{"hidden_size": 256, "router_score": "sigmoid", "init_std_router": 0.0228, "norm": "layernorm", "batch_tokens": 131072, "train_tokens": 458800000}
Below are experts of layer 10 (counted from 0) of a mixture-of-experts language model. Rows are named router (the router's row for the expert), up (a neuron's input weights, with its number), down (a neuron's output weights, with its number) and show model dimensions 0-255. Each number is 128 + 32 x the weight over its row's rms, rounded and kept within 0 to 255. Numbers have three digits each.
After each expert's rows: a language model's description of what the expert responds to. This comes from a sample of Wikipedia text that the model never trained on.

# expert 19
router:099119111150076128166173098105128111104086094130121131163080116133092146096141120164148081141037129133101047149107203064095134097112164247082088136136161130171121151065133176157112132156135154136113141110136106144104158116107153077200089162163135126143138139130095151089129129125094119182065142125094136114141111102101084127124054095145130079142130155078097130154110071139169132142114164089125120161137158137136165151088115109096088104233120130151128151101097121099181134103150112203126124091141158143149126134134136024104123181177133109151125104177084159125112124125158144153154178131152189136107120120113143102121161134171100122121108158106129101223154199081123156120090089080177124128103141141125140089145131127199089153165142148141115113130125084150091116154140145
up5:150063129136152047086149141154142152119146207107124093119135104151143145121147139131101091154099119102108118106126106166134138110118126153098141104130190099115135173169106178134168157179108116181208177117147126119121135113131107145124121140150090193085150128150082144174058106054102106145131132119087164160106122186115141107169163078154123116095152164144142146136065144105129152109081141131164159194108131149119120116200145088080161199135129103136106129166099134127140158139151135114126110136111088152118129180148099089155200139188134098054175138126068112119106114161116145180102168155172180120072159156181092163155076160108132156155147120142151121183116119118128160120081154159189073106084112115076124115169141092114121069119096158142168087085130066124129128214069179
down5:119133145073162131152128168132135136127130139072084191132163122188092184107185084099165161142152072114170147146120139121122111157128166126104144147106182089129130168051156144142131071164081102131145181090140068114125134149072099195111142108179112098154113138022131143176144171121134101143138132176136113134124104154124141116141020144158106128059069095097070125167146112088095097147128113205172164211121132165130121124128081123119164087130120083163113130094159098098107134137108084093136123155116113108125020102094096143066108123118111166095161183144170122146174138134129117104183081112148155127124162124099160074135088129061115108147119158147173128110170132150139165119105157131124145111139194142107081089099108132108132116148092148110147154153105111112118115173164080
It responds to: Individual digits inside years and numbers, and LaTeX math markup such as \mathbf, \left, _{, ^, $.

# expert 11
router:131107193056100135193143137217084100089129128140115149058044081155182097089122064147138125143159084096142146122118091105136097118160165141112167124147118123141129114111158106116161121147163160129123173065086093230130162145104062185151105130174094100089120067162080173021158143134132126129081087061125127138156116157184124097125125093092161150162173178144139123151157114154148123179101082100144144109162158074124158165100149100128137159121133136169074110158172134157085077166148151107153113104147194122107151172151131084138121122135096195098129121151162132104112128131131094166138122158164129102149104093086099162116094150125107132137040104132129070105177117139107114101134105107117128141111121176094106127086119120102132165110110115149178191154115120174108147134121146
up5:130152150165208136049181119170109125138124101147151152121143162157147128144063122135126122121111073180139186139121135162114160122075142116089045066148164169082147142106117143137137097142137154189099111129145091125147122128151103144160063120132105165132122129214104124141121176212103113127136096184155151054115136158120139127128106138180090080141208075143126052138143112084170134078118124192122116158074137131145123089139126074071120138078132116115128097161112172160147129082132114097112140118120088151123168145091148186115146123166145169112123074113133143148158186111101128161172201119124114082158146110123191084095134101144082123115176080122148084140166145111128069103085114099132167149100144080141087116137169149107115183171110122205105154177128143116178141090117104
down5:098088128186133155108114164186140150178150135133193174078101160144143053146126109088148106145172068103132071111158137103136171159097162115141139181072165176110060165119163103143099176096126148119075102170164161063090134121151092132106139105158136163063126148203156168061172105149128162106119114108108108154135123131104108100109082128181087121143070125125071144123097135152117106119112067139158120151081111153180163079174165097115139128155071125071144174130166132100131128124094165109130117101157129142138120168130181128175103093115112076131087168122184151144168096060093173152161171123139142135133124124130110192132124103162109146140137124050099106073125117182150128113113168135126093145182127112072109126021154090093127142160110132130130170161150125089114114075105113
It responds to: Abstract or general nouns and their plural or derivational endings in prose, such as art, land, affair-s, activ-ation, ten-s-ions.

# expert 27
router:125128150157110154093141114151119095082173133185134148085130063183176112161196114133146110166121115104023157122110085134119108207136133066094139096138114115135135097132035174144148157169149142093138105155163103167123156142072149153165134098115124135104096072132094087098139109189062085091120126098095073210153116108101130142116123141133136115156126156119091104214106066140168109125123146185061103106165071139133105130116057125113081117134174129101110114104131188124145101159115088166101192152149168064123156124102126113136071175175077143161148115122118096165089131123119099130101106160160131121141136100099149149093095128173113100085128078072118094154149150059114075159103111107113120119117091165088142117138138120149193138117130145206120144112161110101129162119159119
up0:041093099150186151141152108106123111165078171165127168154136089136117115155181090172123164104114139112161116099115078144063105131178145151169085089098127153091128154122167145090142120141142189110097152173129157153080174187126100125170153111163107127069159100137132110095143116135159098119125158092086151121125129103071153162102070130113102137128121124139126140131149115088104107141114097165140130071117121043153135110125100157085121188094149224113106099112142122162094070099210126134128157155160131078141075111150150109207127112073125096081084156102118088170154135134156124129174140115126131150143131087108064186094104099129167129170102104115154128137215167101127178147069117097203122079110139105099089093149090160174086167118131137122113095128147101105130102144048085
down0:148190083062109099115137130108109174073139116144123119175132145188125169121159122110151114120108102132134092147158149107185120116082142104079121112096138113118127079144152151138072171134157103113113176163190074133143129157185106156116129103125078128167126091130121178155130120156105098168134089171170086095094140135146102089173162183103133171143109121074103137074156104170129113128123139110115111119111157128112102146163170160132112137115105161122158113156147090030019141112164129110159152118124228141160087134137162143088189164128117158080168167130117184098144104075175134155110112060132136172151107085083099177094139179085136166149133122222126109158113146109090087100149112142126123072101092081177134094099140142150083148138156191149109119135126067078170129142077119
It responds to: Middle and final digits of years, ages, vote counts and measurements, such as 1700, 1910s, 8,489, plus million and ft.

# expert 16
router:138097159119109126133176186110145150093144111162166040150112135111111122154170135128144131136115088080117112107095149135139092088159069106151110128094106145153168147167152182116133146156140131122134153140150141119108150152128170168104211063125088117085118082153093096147131024134134080136081070129137127192112141187107122037142122066121171145066093093099110132222087083132144087154121127128064177097134099109121166091129099163146133169129205172170107093045154147158091069159114124081131134144101198123114123147108111082121124103076086085157117092133160133157206110139106161104160147159138125099158134157168142096163117134149091109074088110131117120163179150077134149114139129148158106070118186107138107158091082140107149127121137100159153176148144142137121130137108138
up0:072107127100133128070133143085158170075116095106129142119128111145104170191114104130137105066165121166159109109089088109118155140163121128076096107162090134150172049170113063120174144107130155124106126130090101139079174151138124123154224162093089094115135087080185101106129155155140156086121101127136104114199104180153204130101142168144154183114101144099135142099105143106134136193163148100178196159121150161113110129113117116101100078190085104148140107099128154127124075089063086096085107130065180114093082107084116140116127087133103141108164164146145176136177116114064080084178139171155169128107137154146163140129099105122093129103189153123108097127159140202149115061124159124102144115164098133130099165144157145084134139136095137111119182130141177046078138150109142
down0:119095168177153116164182121095115156149115155163145129142086101138099195124108138097141156154147124167127120011200165140114102154164127130113185105128129128149120112113074081168122158124122072165090152167074146109106114130138117110150098117082148072107128144140087104098096092131094153139085105140119166078077139179145119119112102144164141150103126112112152060128103095171075110097085128140126148154159157110112154144142196148113164136141156172166136119110133183177109172154173052165157111145114099211135145137144095174151157084103136104139101108114211157155129155126121105163104122178115132161100171070141153121138124103057128165053180183095147076126114140125166159137073094094094166126083078119118098108164097096118110088131089128065161207119173127127111074144134140
It responds to: Prepositions and articles that open time or place phrases, plus month names, such as in, on May 1, during the, As of 2011.

# expert 25
router:107184126117109142158132135158162091153172122109102084148046083155108146192150102106123182131112100101139117087098135153175155109119146197103095131092152133142088160039106197166165142123109134121107194116135060161170134193101106131149140123165086158093153179163133193097113105135110093125157171146088134116123136189165114133152163096091098153182104129127162112123154119135163093121108114115147156175142123149179169154110126124137089141091101126171084143067154138062107154136113075179136125111122136083128100098104123073116179101189106113039113130167151167102124095173157111203158124163113136108149148158155072177131063144126094115118121156108122174210107150130076128097169146102118115161116121087103101173178131060104109127182129126154142184151123100126105142155155099
up0:107081176167166109157108127128162113123170119108117066127129161101126127167142172144117141103106135096119103134090086133098105114092083117109150090070173084134116236141125155148106128138108153132159147133123140108155141113120133036109094159116130077108156064152131123178158150210108108169085148183116070093181136160184145139132117132098088086096141134142152093148167134129120135164148097155189145154182125114142128157110097163158124179153081155118081148102121138084173109106118085096126087140121081144141112140128124139103193131100179126144189127157047141148081107159159127201160159136104093169151103102163144129150107081116059126135080156072146089174091188119123119042119103140092132107145125114144179164149096156123132159178187122154175175198135091126143158160138082
down0:104081159115156145137124155096146197083072184122116130184145122078164120153068114140132137159158187112104139118087083182057139119122086123076099116120149072092099118216100185148152110076171097158111092176067139101119128114120121104112112126138150156131137136121104095131135153138211190138138178142134126161121066124157127175145087203159155081163069077143175093147134138120164152139094115100176134140156138143111120095197145135116129120087169134107145130126091174117120097133116167146178147176148155094092111151113193156125152121107196139133092081036128144112173075121108141125075144107165128117134124068100105107091119159115162113102166144166140161135184164168141129181126128155110149086101096072184139143143125064130120113101101079160066128112121170154103157109139130
It responds to: Paragraph line breaks, hyphens in compounds, opening quotes and parentheses, and word-initial prefixes such as re, co, un, inter, sub.

# expert 1
router:093115124130132125199126135118118104095129129196150111131014169110125131115123154072148178141104125190131139103109140144149094110158123114156099140149134118170082116129156119134150135172157131146123156165129208092000149170089138079154165116149151117094140120123081126047109063174152111160133129063095110142160147129120114047123131128097157175112163146166146095181179081119130101146138094092106107195134147153142178091144142187141130136133134159133071183168165075136126101165061102175109133124170104129089115100166107079135101105171135073147133106160128122109109102153108084125112146140117155108124180125121097124141089130124140163139098079125203163125149082133144081151120131086112087146130167094109106141148145114145106109142116107131193116125133123137102185162180104
up0:153112087136160115133039131082118106112125160079120093170116060099096135115139163157065017127104094119174124153097170174111190084126162102117128111119142156162122166123124155122122164157138178190128140128077119079103165163174091158130121123107178184122117167118130099097158152122132120118141163098101097147138100110170128122123117109161147111163105114120180144079132177119169124197161161118140138100080103156096094100133181108102134106138102142130117092096166131139121111092133096154177201136129165136105090132177154114077141145123159094187115118174158088184072067148162114172129168119131082177125081095131083185113127115100119088116084157068169116103179182101139162139131081142133137139061100154179088124180099124142120145119160135113173060152149133141158138068121057
down0:159064109177118133175142158172104102136174107131106139127131086139174127138129100121132063116206138159085163116204076116114170072126162082111132084109149113143178156092147143144091064100153142119151140122103092135143143110102096143139130138087077143144105184193163169075076148158093119128155155109159130102172122180099198154147091141106139128132056070147101101112152126162173096111105117150162155120136201073107136171052061109136093136171135093094087145149120109120143098097140100132140147162049177160139171145084155086074140142133137144166174103141129120128144117130153141140103130048161094121079106089141157140079175093120126073146086130140148117151130090145186131176082092143122093181123130135098155124063186122132175138130125126169101198159151107165112126091123131
It responds to: Finite verbs and connectives right after a sentence subject, such as is, was, has been, became, and commas before clauses.

# expert 13
router:057057098162107174126143110121112088134134112143137163136087117120100137142171123122122165172171118123093096102080088118151123117157128130078095120054097171125176087094154220105148144141157108155122164123129051131168125157100173095125111141155204142106159111149147156118127111117137111073151059112073141153167120128131084127070100104107122176127144156110132052093136104133200069143085131149152164163160111121135158169136127096143077161154122140177086166140154140130063139080137118130093141084126120065112098076133096110131105048144099096168102129152093177126126102127091193124174077153047161113136150127091099126147159159107128157116109120129156122236129171137136070135113130135088144144078133176118139121030110161109159130152116112162129122147137123122119132083154082
up0:139143085135089146152097128113127120108123155150127158150184149116159116147175142138076145144119131135100127102123117070103115153157141157152097177117064101125094077159133109101131084172181143109068176132101106170082060076168144127171133105139107064123136151123122114103123143119124126123137143086110102166092121132107172135080095120051157129076115131163135143099139108096098096158163082115119105111119080154148157163069134139132059189071167137133121113163077136062060173126110218118102069162130071150101212118119134124177094118100091198169151144115159075210164183150130190151100105107163147089201100114135136149121161145117062143137091072114153118155176129141147126097144149171129174134151174106116165157089126154156141063123146157100123122188157122131100154119120150
down0:079064131118144123112118147135117148057176089106206176124115090138125116134093145140135175120150156114081176143137147145164058110114137110094194082196084102129154120083161139165048152137200148099144107129113118166122150115140140104160165107134212128138150141123119101186119114142129126146156146132145115194147130141120158138106146143224181155150146152139125084104144049127204209126199136106171131098138143080074108100134118182051149087103118110111137105093142135103103121119136143101145134095143162111127107172170135132054149156169081121173116161126086120101140116102101073155141113091121126171119134102178137163153098133191091147102160134084077085101143124090101147141115075110108121133072149083121106143109163085114132166148086097184118115102096110153172075124147109
It responds to: Bare spaces, decimal points and signs before digits in coordinates, tables and scores, such as 50.24795, −, $, £, ( .

# expert 26
router:098170122042128093150163126127098083052136138130145165113122130111192120122149110131122105104092140126085058129080107112123093135177096151078107110097155112147197106154150166118135103164164152093111160159100095168120159127132127129114118141140090134144139087147076196032188185116130129177115147100116132190191105098090137060100166138140120169097171142127117124216148119175168113090131133117139104150169114112140152122164169107100157165128156126174095059230109171157167096114105116081156098113075195100109090150174110137115115162106141088149137117157090121173151140104148099132078122129191115130139194145122154104125107176081107177127133102084119127177074103113125107091108119135113121116110072141109139129124143152167129119108142101149097128110143110125098143144066225
up0:069124142114117165140092073113049174102085146117042130136124114082148131134159148123142094114086159143119121101135148155162127154160143168092106158168158131168104147116091142153078121141113118090132139148150057141101210099065116110127094162089123110122145084125166065146131137144129122108173089114129114164118150170129188104133148118165102110074166143107107112081119139138134138062098118131161217115118120129097132129169162094108141102088095183202113145092146129124108148069128155229147077139075069155132109138103073102130135110127165135145114135190098194204056131188222147075065142151137168145127118103107129141139141101093128193100124121152170139102167094184101124134122065134177131148101109114084113155131126160082117134131156150152133129109156105135168144102129148
down0:096125071172110158182114091109137129110053145119089119182108146134110099153103146142156100132138148137107114094116128145106171098119085137116132113116089085077122130141095106116124088163173153198206142147183138131130143149105133133104147182143118120096083122140165086076141178122073074146108093139158115123179085140081152083129111122090163127118080170103076187124096138162070131144131072192148121106137178173105133069176113152100124179117148086064098165113146114063183089121150034161143136154071129186154120183124165160109162132095127061141127154177097111129118147129125112178115092199180120157149094133088093130094159142090143128142108100135088162154166084092179109128144087153106160117124194116121081175157156170131146122137137157131130146109169193085169123105101118
It responds to: Field names and section titles in infoboxes and headings, such as Location, Date, Surface, Distribution, Political position, Total.

# expert 28
router:123146121078108135109110134147103119129126044151068132109117085139170110165111121136111118162155075170080117126123081215136133138080108160150111136167105121117117139061098109139159143141132199121097145151101097168138139173139087181134169134128064159088214114116124096080139161086099113091118180109073152101140111175106177130116090152170122175097159121037106112124084119143179147137159197100158138139162059099115150114090052128071127103119118112113116126078151117126096103144115084161116121122124123129214105102132120118075128154134110119112152152119065107100075111154069074157179100200177143157143160117116081097124107147159126129137094137155139136175172139128105145083202114072151076077136167098055108132157156119141138107141103088156122145153152134125115188122154137
up5:135144129061117085099120090153123131087070086146088100205115141180138181119173180189158138115105067142127120129080094119127123137155109097136122147163152161197167147153150149092096145094084166140096106085135137123081136135127113186110166118099155121107125085050086128103161074108118149114170143123118188120110096143142124187130123185143138161152197105112067067045163110117149146138107153145180174121118172125162190159170142084050124148076169170121140062135087034133064109154092159082142128113153118114118103108124153140121084087160151160142148121146173158120126116166112108099146130131154170091155092123116089160127129097180144140180178096104163128140183096128128158143101130127133126128094095151070111105154117140101162133175130083130090117088088085147146135086181139
down5:121148207140116137156152142068133105150123068121080087133126217162087133154132140137135181118207119082119108152162133080104133108115074142175146122112173163205124170114142125094120139112180079105104154182086102159128148141166161103159068192084095132145130101134103088090114127111163119115149161091088099157112071142126142147133135078120141125081078091146143103155088165142111120131104106129166144150176163085079127116116134162113150137168089148126075135085106106206093186155096144216180104188107112115126185149073128121117115095047087156145112131105154122148107149166113096182132097111118106124154145111160133120065061139126085143122092094151126132160154107115093202139086139159071138122105106147122091162127137171105117118136176077136141076145165108166152163120082088
It responds to: Short o-containing syllable fragments that begin proper names, foreign words or URLs, such as Co, Pro, Ho, Jo, Bro, go.

# expert 12
router:150122108041116143146124134155133059145113086112092075167147164154172172092160121101119092165081097106117048101070151120153128132145169105146140117120137091143028118118167157147131108138128092040126170113127055207066116145150139144143132056152151102109176069148167148172142197129143096133147105130114134125127122162142132110062094150139151068046157095076189101102084105182173092145127150123124125182131132149222116123176076147137088062131159117177115187170169112101137135084118125169132124135112111113155091134128140114141131212134123071116114138156122152130145144136142140130151126163117094112148154144145144159130129145098153113115105131149119145161156172144117149116123146126128127149119127151104163120175147116121086063155111088176173108134100126107125224164159154
up5:227062160132107111137142247219073118133147059100126112118131183169110096081125143134110112109093125110148124124126181046130138101175139127104143142115112107134163126139110131079177125118113084086138120141136121128134123097183159133104119066096183107090152087163096137111169127128172126125158111110118138099115125100141138167075135084172112147088160153134140150132098070139148099104093116125133161158117162207105061092100158137104112099177101185131122128086154109195100062132182145170111055135049149115098130181152118161109123122147107122139061127168104099063175158130145101140148134096110165140115099197135115141139126115087128130149116122102106131140109110117145129148157119051136131151117140188169128114141103147059140105172156123204169135118138115105158192128131128
down5:120127143146144117178143140143117153110140126107132073115171125057208116037111154188148136200115070130142144134109126099131121093190120116144111127112067088099116095117087137107124118133111119103160150148136148188080187190127099145113149104086126111104103086177123123159126138147173102146049127096108126135157082142196142083136128162117105123198158148138225139122107159115164153109128133115158177152116110153107070155104088133118114146135086111111099083142149082151125081101128112104109142101130139084091090190071171106100133181182131094222138107101147095169113139151130141153107118093105141145193139141099121140091107133101090143205122157140164159149160078115110170130121128070145150056114114186114108148174120170070194123083126155137092086165078127169111099107132152
It responds to: First name or the opening piece of a personal name, often after a pipe, comma or by, such as Robert, Mc, Jar-ed.

# expert 17
router:104155103080095133081099086119118144113145091143148152123130182119187063094081092099164085187149100099139110088121112144176127133141105089111148094170076128187091139133081093134101163168151174105062091086171088184096135195106170117152157158124126141125120081168136104148117133125141102120104135127156091115166079073105161137146134136101165122075159111087118127138134094141155075084132128126081128071126070096173107067104099134096139120131090155158132091216160157146118091135099029125169111114068104181116152156169135139092114154111060096157114128160089119129141098112119139134146093149180130100215154116080156134087089107153028073107118113083163128119143179094120090143099171121134151139162139185057102139143119149144144109147121122144145086140124114163127153115114172
up5:107139136160075131050150114145099113164094186096171148106137145128152111134119157150140111141085117103177143137105104091053171080157138115171106202131114177120174132136097147067154131145158083148157126099099095061094136092052134126143085115166056159115141129191161190165103138140117149026142180122198116106097102161095118134146158167069095114150135149122137097128157178138206101197101102130155151092103121118125087051110128123154103125113115149115159131154114115118133095082119123169112129150178173122123062131153147099157156070094145140109098135180112105056155075121103121162135089154087142109175158147149189147198154124128103100136078170126156125146086134162106127124155174149067105136143138130142173135058149111097111121163122133155179159132119117176112120128114149
down5:223101080167169137137136173074123129167159101122149098058139166142099175128138076124072106150147203104070099120102138123057157124107125148118143163120110086110104109145106115150140184099138084175145114112111085063127122123145120135107143126081090144207212161100121093137181171088110137135045101072133150113174149124158138103078104152100174130084101136149215120114126113155156112162144090170120138147105164208141161112201153130135100120140136112139173102128125093137131119131108097163163108132115189103119060148136111141139151172153055112136137129144129191069100103106137117127136127145151139161118116079140144109161134122094161137152152135160080092126185116148139168112113093127171075137141082151168157097168082149119111101189061184078122135172109121122088144144140121
It responds to: Inner and ending pieces of European personal names and place names in sports tables, such as Balá-z-s, Djurgård-ens, Bydgo-s-zcz, Ric-ci.

# expert 21
router:161132166110100108143127143203144116176161165153108097146067075155149119138142093195110097111127051131122124075092091097104080134129171148172165110111095175189106125037136146098157137127201118179040165124149131149137132145150162115138127143163089150116096114131059131080098184190151075136120155092175129130143124113160115105073105141067138153136105161135139144097107108163160152130170049106181159110130153076167153154111106095122106175065109106143155087154096158100164115150158100101134105109061183096079091129157115132138160105094121092123124119108139133149119096172125164083170131157184129096162139154153128192144074112077114123095044180124153052147154126121087132116148116140134139141090155136074112142132157100106143078119101115109120144134119130158104117174081089
up0:187154138132120060089091095142101123129140094160145098129192153123129151141143137091083162165140101117083117080135151141118106135173122108103154104178117182170078109159184045108187154168136128148102057151167111140127110136080122142144132159147115120186138098149117193199093064076121146054124138101127144192118106114086118119149128123138058176136142132127147133159077119146171167112141113090097169161116169140090122122136152126050093117067101169095125112081096129056142101131164120102151147168162137156166074128115116121065138180158117112173066135167115116139098057072150140116101047142157103134075203138156102151133163137118108144096137182116106162146131149165100139111105099122141168134146103159077126120091068100150137076158177103157144121138112124160122143136073096
down0:151156107169093090077106112114176120081124132160148045140156135093159136124160130152103151175168159154081149127088151117139149100169193093159134137106179171166173182149126093095112160118113082071108056162062094076141131149089108132090110129149165119176112117125149113207113116133101116164163147114185076057170064084121157108188134107147103131108156139112087139133149087115054133094164143119113117094179149130176107128147108108117128172153111125119100098160095169177178104170104126154111069098089136148172099140145151116134133054194154085185128115131128102129089110129104163143126128114140118123108110174118165116113092095202137106156155088126130157103073091149133143162088133177182203101144117189160140102150098117172104121153126137171109118156174096105125118068102174
It responds to: First pieces of ordinary English words and word stems, such as back-la-sh, ster-eotype, cha-me-leon, and whole nouns like music, art.

# expert 3
router:068142145046124133088119136147105097096110124161145109191156180116117007143134088115106111126099100110121092116115145163146123116160082181114096128114123135204163131117120105150153201143113151158162105110075164216189127137113168168154065113110132170104161075163119096090163167116128120144089109080116102121131105110173134157126125064126168140143164181097143123153144114159158130122107160101092137076126062100134091149133149113111112086219113074130124132173146161101091115077142107127116106154119115085104110156184086102088116152161088097096114102152102161160091142164129149135119115154184139102161133071100125112138131146081070140087106108101113092104134186151121101115197131118175130111123181160114117198090157106125139139094168103122099140161129152113071223106133150
up0:172113144151173116147131139130157124074092186130156145141083130113177050074133131089126094132112124117113127067090095093135140143151120146184110204026121116168088147147128140106146133132080128143137119129140182120096131089091074147067184098130190085091168062110127153150184128163138135098083187136150083093121159118149134125142166105101140160187153101116147169100102114108103129066106134098114089149137167166113170097089117125118164188134150095169114145095123131135143106132181143132146138109154100155149142129099133039117144082166084160104135069137168119160081161138154052139176141170123134141202096093079112088114125182129123184157141147175136083116132136112106105085176113117118142160150150123178149197123134212116087080106143123146177133100107165128156112179096128
down0:103121118074108144166056136119080087080124152101131175135179087162118115143090127173182121107184104183144078110104142112126104141072117096077113119121081106201141129143105117149188136175106100068140105166118140130165146222146118123152116157116126158087143190087107136164095161164096101097112112100132135114147096161116131153106084115146191085126124145157144145169103134126140211118121083143135097112146109096095152116111104105090196137076166053102144112156142165091095161073163128061144106118120123122113119176130061104088083088113111144154144146147099132127212169119163201082096138084103166160149164184124166157131190139123097079201103127089079165115177143153153141152131138109139130103118154145098134141164118145154164091126145099156157162130100114160136140104132211
It responds to: Final words or pieces of multiword proper names for institutions, places and teams, such as United States, World Cup, Army, University.

# expert 6
router:118120140012113176068045084102084141096118141129135119140132168161148166199103139116099101142096109163043105085098115168140133112102134134178126138151117133143147145139156189123170151100078133097163158103129122164092109115129194126102077128097124105127106065154123100114136129126142104161073108099117195105161142163163117074128142109139164128122100115086119168155187101168159105078118112131149111117123108127156133137131144127154086170194121139122075119108155113167111111149112107138071170106150106089115080172163140079130151130198051094085115089118125131133098080177142152089149125126113148121166099144106135104118130166130097111137089078133112114151188116178103144126117127162113146201092139165117031117128163103096190152067124121133085195127036122117122159115173163
up0:142128131124113123096108104142115099178124105177171099099097131147148118117158158085114183075066115176119140121119133180129155140101132207117135061150122102145124108110104130126134118090127154143098135118172108136101135180097050153091094138118163105094122088139151074148085135141105181126103133149141144133151118115173184157110148129139152082139136132119127083152120163065098125115100061094108100165153160174134103138126113152096078140104126161146143138154205122113102108152135134201113113082155067108186083164185126116103134139172179165128133135145156104180098082111114105131165060181135088156114100107124111158182143094144127107182143126123140000099099176141173111208219146129106128101118155144195116132126099105081125121116101155104125100203121105096181191158124163
down0:203086137139128134142160113096079119175103164125125138078195151132144065156134174151135142102135126156113117124115117103129132124167127098170155113127145203143154129216109110153131162109153064111105119150172105129147104111145067112099119096181100160177119106066085170126110148122045038154166126139075113171105085098107145117089120060091161073119130156129132121132142115148116111119130205119138079102171115089108123139137134080172149124124107119158138077138155152142164116156139089127121055135112203132093144139111149132092129127106142086136155141118091135146173190139123165124094181087133134078144101126125171210092137095095171129137079089106153158173183076140122081113043142049140127134106176137163150186106128083112156173111116095147174101120149104128110180162136138
It responds to: Sentence-final periods and closing quotes, past-tense narrative verbs (began, announced, moved) and last digits of numbers, in biographical and event prose.

# expert 20
router:114120112140094137121122130111166122101141181144110144128131105152111121109174096132112173140120107158108093125108155115129093166120118151122116080167145141127168183132157156131131129162109192072142119122154148174093190121128134118118209079185170154187153117083115191056114120073105077121093097150181119107142072117118114054134115180164182092069156139072136123150102124159155170151185111095119112163185138100102130084103158110138109137127119061131102142144113105155132076158114166115200069091122077099150120129168061113067092155172144103160101098115143143133143146137068131092174092140162056118097179082146179118165167119125088205097078130114127114169135098082083186099115139132157105118059109156093127167068097173174166116094084137140149112144110117154137128114114159
up5:167162161144163133103154120084092129181128112126175168185102166056100164127073099124135079116157093120034107181089133164166149065109111138118154092108130124102176082123096118133088140132187126122088179066144112130100142143141115058179085098163084151113171128071129072142143177117140158136087102116172112046145122044129123107157115117127109079160165101125084078108088088120125092165129158133106120136162140167128180126091131107157077097175136127061173173160131098057143144127169101145094169140135121101098092119109125122123154131146074121157099173099124170107143105109157140173159074136128188128196173092118151128192087093090113095153129127119114122101174097184143171138138161134172074112141138128197118135145090151157107134131160126117130192142148147117114147136097147
down5:155146153082168152197106154146132195112159107172148130182096112097144110147096127042085117119102133161146126146114123125095153199110121065141108158150082121066111127134186150180153125161149133184134104114141113084136138126134163111133189116109138096099125129111184119134113123120173086112113066095050109114145122115127134115117220111140135127049134131129132158113080170143149099111126097172135113083188147109128137121151188157167136127160150125122111063150078162122071081164145159115120079086123141124164157130170120101152118167068068128162142097080112120129118152118163154100077178163085139169116149195128059154151090106120143123161049188098128129157107098111129174161124106171148175082054132158113143118164163124127156157065147094108124095087164151158132107135142194
It responds to: Pipes, bullet dashes and colons that structure tables and infobox stat lists, such as the line-start dash in "- Rushing yards", column bars.

# expert 4
router:126137114092097094134071090179122104130135117136153136162117050155179103165114074106102166141125111140053089134120126040125132079087189152123078108096144107152157127141100120152161121128154166148073120110135075133096079156118125133164121116123074113158186159104118093105130189178140125132123130121111109096098054111111165080099133079176108119116102109097129061136146087189186145155107133146161125148164113076128169115111117111183128114110129103138140155218099105160159088157105105119162030101097180128080131088142141106055108191154105118151145068126114128140167108083076144086118125119137160109151120138159154082123125100150088130096140130113164091180122176102100169156174112115162112127085121109138105142134165086094100180151117131139110195188144106158055165108086166
up0:092150086122136193135096096116118118115171093126053091139086119132137100131192127144084088073115100165118099091114120158131130122154172142128143184100121170136159078150081125091155164122113150117097131079206102067110138111096187100109107159120116155104132143066143185082130155176161105125156141179184126075184155110089105074129159118126132172133124106137086088118042173168162095096163114141133163094126103070090119124096174089096150149070193164103107158157087134086165148191138158109139177113126157156121127158157085112069159132142081065094151180088120142123133172149135133121113145178151163127138143173183140099127152121086140127169139160100193124151128133064152146112179120080180138145104104106147072158117129176158143102120160091144205093115136140162121122126092146
down0:119071075129123115111131112145113110116118167174077110128113157123085069132129134132123091139121138151122100136105107116157144136067073120155126146116129119095157140167150089128012093120086080184130166108134155120124086149141118111155137139179065074146092119135099153160060119146125139120145111126167109151164110167148060101144114160141168154173120069137147116101144128135198112126065133157126127142126073130156143102168128167128130170153093115166145117119145166117135096023163121130122162142135110161150223204108150092129103068145092123101078131162133116064122122172118154138117144168131110119107097088163204116136087110113151087124098182083190149080141079143174123096112176156112110178154118146137124186182173079127183132142148128130128091089090191102097110098139210
It responds to: Single capital letters or short pieces that begin names and codes in tables and race results, such as G, B, CHE, DSQ.

# expert 5
router:094098191096094089161095117158118088114153134136137154132108171205166094110151121059119105161093109176068083144080107109171125133147120141125158088159117153143109130078136080085136140147167128067057093098090097174137165144098123155138136110183146126122139135093135166159100159167113121114064118093135107191152148115104147125108142130125166155097169158077151067137186128156154137105172091069069112120119116214174126142159070133075129089100160106148111115151117078150143097156123071100072120123117116116115110170134077112098110157108090100091105069105088168208146087158120170075099136143173137092184169142171194174166131073171094161123128123063137185141137166148105111113166155115177126121130158114085141130117133104139129149120136093089099180134110114172084153149123159
up0:104131101103102153170147137204134151099138081116127152151110143160112142086131136104124178159115150111142149132071079135133078156147117175082133123144163176130135095067153128121150076158069126118164085131123121158112151144084142197131130167040184157106156180077161108114132156126106199118123102105143170170161164150116071116122146105163157138128160160087045174106181136127084093163140151119114140149168156145105090129073169172154064181115159152127120095058154058164084160129095091137106118063121129146119079155154161094196135111169106175141153171156130106109140127115119107131089105184083157134164161086110089107155159158125114142080143102145148163056101146089123050119146080129102121133144123125135134135133109116146055078164135137136141099075125099184163108081130083
down0:157058185086079099079107143104118169176141118072105179111195111105050196096132142097142138112092132142138129124154148134202077093154145143097158063137098140085181103131144095131133078098150142075128138113106106176160111132171133186171143102126151128036173190099158107121082102095086093118109119148155118100092163149122169113147165141149162088115126081150126121108096182155084118179192109148098099160141093124127100175128125131107132134126149053168142181125167107110154116113093128146094140141063128162118151099095122074136146104191083147136142146101118111168161142106073091152181156098143141066168130119093134167136156135097125161095130167153112128067202162121206137098120182175136118089143127104110112082143156124120127090175113094113164149167143113114114170146137108
It responds to: Word pieces and capitalized words inside song, album and show titles and proper names, such as Remed-y, W-ould, Love, You.